config = dict(
    experts_per_token=2,
    normalize_top_k=True,
    balance_loss=0.00832,
    lr_router=0.00119,
    norm='rmsnorm',
)
Below are experts of layer 2 (counted from 0) of a mixture-of-experts language model. Rows are named router (the router's row for the expert), down (a neuron's output weights, with its number) and show model dimensions 0-255. Each number is 128 + 32 x the weight over its row's rms, rounded and kept within 0 to 255. Numbers have three digits each.
Before each expert's rows: a language model's description of what the expert responds to. This comes from a sample of Wikipedia text that the model never trained on.

# expert 15
What it handles: Short syllables inside words, especially names, such as ur, en, ul, un, the digit 1, and raw bytes of Chinese or Japanese text.
router:123183151183102110066161147147138153104159199065166087163106165116139145116146167117188146059149114139129090159147116096121120154133136110093163131097218108149177158085169150202146129158108159079144138074122100144128187114101117125181155127070124135120157173119086163157142074124094111091160146162111136122179124248159168117160108141164115120190214111123135123154096085115123183112147118126134136161089082068086122138148153167175165101088123136045088187091146143085172113072079126151134100077111107090106170152102116088109097167126123129144099146114133162143125122152140117121120143128145092141195101152138129112123132169166112106138139144116173141088151085120119108167058104110151083116133138159127119110146108079112100130116121127176126171094133156054171115100117123
down1:121158109125078123200125142116132070133152131142188108103184080099129122120131134113119072099093093148100092134099093120088072117097167104108125123106134102117113162109184191111125085083173080135131108098182156127202137138096048209125077116164058090138114142174081105133147135101149102138117122133096175140112088101149122113156127119119120135159146063133150114131122155080107136149166086105180160106145119133089087119119079099113118148108184106133173164176066127123159102104124158130124151130125194112141101050056144134153194049117181158150103126131200055148141143115149140157092146136125150155164129165193136157106119106098103157153098113128070079116126145099106175195132166136162171087105158141179100083118123098165087114139107104125128100134165105122163121052146135

# expert 1
What it handles: Capitalized nouns in names and common topic nouns, often after the or a, such as New, War, University, film, season, Square.
router:134149148177179124183140117149124148131115122059114126133126156094168141120090152165151146097164146082135119149094125106166124184175144119122135122122131128110141088113159130156148118160169183071135161090119193129200134153158102101102162110117170123152133112164153101189190092151085147185152127106111138120081180171127149099103146082066076144137138142163147086179154166166086144147175130109171167139123123127139184165152124216117150154131150158103133100080174132073125114155124118103109077142180163114085117181148145070149130142164085084089141144148123103132084122183189150106068170049115070152123095134141156105168127171101187156141144086085152163046175133150059134124114121061127097134151160080152152139125143096163068110151121125137127129072170154147083140119157092
down0:140093077099071106087064113126174125146050152189140173112079079146099170120121148108157106102156142175054108141122097149114097168147109217133161111102132115100141131140154099102127067156092139155159211116095174140106112175152138148140159114104085085129118107116141165138085166111139106167148116164043105135168088167168069153164168102168143186112153138129084115065112068141102154123174145175080141092099163124191092134140099157140183153058080156101102055192106106106114140148089063189120101150141165101105103128119104158084131133078147108120082073110136139102139149113101146142120124103108129093196126118170111106150119088109116120108108103110115157146146092150145078128143139131117149102166122155166128098170150067138145133158098125078156133144154096093107177102157140

# expert 4
What it handles: Non-leading digits and decimal points inside numbers, times and coordinates, like 3:31, 1,595, 36.547, often in tables and track lists.
router:106150176192170097089145129133083181095112164111104173135100173119179152078129163096184122078149140140159077114121092083196148141138158107123146095119165137128160092119144159112116134135076170102139073096163138109135132092144079131154192150067154071130220105159110119152173115091144181112130108183096096121135137159088116155109173109164080108124185127100165122182140116077126163158148080057145171143099086135067114134136135183176166171156122139131082156132133119138153082081136096106139085091219111096098109108104152125139102164157100101154126113120172115119108134140238070124073150151120118162138090152148157113134114183123160116095165155120152106121189091146129163123093087131085102173152161075130117157139121117154098114182125127143152187125150129143101126146175165
down1:094164119082154154188186135096137113136161133173173142152126138148194084106116161171113131124159154117122100079131096070125205135142131125090093136186183165140157116140162105141090105097123146124100152135152139092123114135134111117180161176148130102076158143115145110105149143126106108153118182189126168160091132196128140135100119144124118118168141078139193087141094120142042148184143123070134107098153186155208143089110082114207140134134121162096142127075101115079151114102123125069081112170098079086107078140147090159146138117136114055162095127159149129150113114146116131099090087187115121129136163119127129105158127075109158143138154134144114147140112113103106117118152157127177078159105170162126156163133147141223127144066110152119124111232086146167041127106147199

# expert 10
What it handles: The preposition of after nouns (risk of, stream of), by, in, line breaks after headings, and first-name or word pieces like Ga-vin.
router:091163158119152140168120120171139112067176123123160060158061123105156125123112161111112184091149174121201105196098127101147154161098181108180098129072139086138171098072149183124136104098097170087134098144142140148171144080167137124202188093123174072141176115145150114103150112111095133126196094132124120148123138120112150097098128160067082143082202154167135124172109148122138167145156127109127148163113110140100149134163109105095148145165107108068099083163110140171137081087149075180152119106135104101169115135132172148140099157218158075122117087163180147087097192163147165106087143123124106129123122089160122131097107151116199143123137122112115139153129096118122150171111104066094069154097193118165200171132179158151126109150137158155094139113099069119103151134135093
down0:132154106123142127115130105163133096119181209117120139107143116153121121140166089123135195045189182103161190125137106144070140169182076080135159078144159184168090134089161071128120170184189040120080193137117109172112110169132118139066096137109035086088148124145153125099122144116067167165096108133066138120152163059080204157130078125142127128140090093109111118122145131115122119112064099108165114142099139139137130115161137111071127094064125120090092108081128153116136104102101129124095106104116126136076130112115099128141090194118122158095152159149110113174151125078119108173127118066176108095127191132097137174148151138163100150075106130128151160166125117155134091110164106150107120092161146096176131156119141094106082130090145114150135080130077131166165100140094176

# expert 9
What it handles: Table pipes and dashes in stat tables, plus name pieces and demonyms such as American, States, John, R, $.
router:144140093176124175105125152152145133037123162071202134100139193116153119141160185121177188043107149127147083203105100119168160137154142126143124104131155091113157110123151160162198080160130139134144098113155157149059186105140110089172159128113177111132181183152161083147110061138110201092151139166122097128152175144121137148115180127058083106126134103120146145179110122125093165125136138051142149148085107090144128166158100157092144122150080097151155131133138096067138096080174148148137102127184132150141202112123144109166156136171150109101165099083132124115081125118155148131107106117107104111155062140135151095088078145141149134108152113137135180126156150121106122173037107119099117153113169123154152086125186164099126194188120130160146181096116118165142117130090148
down0:071144132100132087143145093104149198116104154119127152132062104122102100114133091130115110113120142121086147082131156173149123110128125115117118108132168131149131115095118199047109195126132146139113149107038115163211233131136121129171118145116138120122157168106171138145152174118192146113128111091148074169069092074097094176179102115116162133116103125103141097174138104176075106136127079110131091159092165124165165137114126089142187243132134103102076131084083079182109146148086091119066072115094130093138069115107117121067083202093126129104124115138132087076131120129116059125108110136106151111147083117171119084072125150187095114117105133112135132080103102137144176152115114136102154120145071139106122076116099162149101137137129130136087135164106088128184110153142128